From a checkpoint of a small mixture-of-experts model trained on Wikipedia: 120M parameters.
Below are experts of layer 7 (counted from 0) of a mixture-of-experts language model. Rows are named router (the router's row for the expert) and show model dimensions 320-351. Each number is 50 + 12 x the weight over its row's rms, rounded and kept within 0 to 99.
After each expert's rows: "comes before" lists some tokens at least twice as common just after its tokens as in all text. This comes from a sample of Wikipedia text that the model never trained on. Tokens count by the router's weight.

# expert 0
router:64 47 64 55 49 62 52 50 59 49 29 54 54 64 58 62 61 65 53 51 36 37 57 39 52 46 40 56 48 68 53 45
comes before: " | ", ".", " |", "–", ",", "; "

# expert 2
router:70 54 58 26 53 52 44 56 63 54 44 51 62 49 66 51 23 76 54 51 55 36 53 53 57 29 42 61 54 41 44 39
comes before: "\n", "==", " |", "\n\n", "===", " =="

# expert 8
router:55 52 53 34 40 54 56 49 53 55 38 48 37 31 40 45 52 61 21 52 57 33 43 55 80 34 48 61 62 61 61 25
comes before: "1", "2", "0", "3", ", ", "4"

# expert 3
router:56 57 48 46 34 65 33 17 40 62 47 48 40 66 37 53 19 63 37 43 58 43 37 66 57 54 41 72 43 49 63 50
comes before: "\n\n", " The", "\n", "The", " He", " In "

# expert 4
router:54 45 61 46 34 50 40 61 63 57 58 56 66 48 71 49 41 67 31 38 56 29 54 75 57 43 34 45 64 52 36 47
comes before: ")", "–", ".", "\n", " |", " | "

# expert 26
router:64 50 57 59 46 70 44 46 51 54 46 45 67 51 48 66 33 58 43 48 52 27 52 63 71 53 48 58 58 52 53 43
comes before: "| ", "|", "-", "- ", "2", "="

# expert 21
router:56 49 52 50 37 58 36 56 54 51 57 42 50 30 44 64 42 56 44 56 55 39 48 59 69 42 62 57 56 56 47 52
comes before: "1", "2", "0", "3", "4", "6"

# expert 22
router:49 32 38 42 48 52 31 60 53 57 32 35 36 45 54 72 41 65 36 39 48 40 56 64 52 48 31 68 39 67 56 40
comes before: " | ", "\n", "0", "–", " |", "; "

# expert 14
router:60 47 64 36 45 38 34 50 47 57 40 54 50 38 51 66 50 67 37 47 38 37 37 54 66 40 42 68 30 56 58 45
comes before: "\n", " Royal", " Mount", " MP", " University of", " U."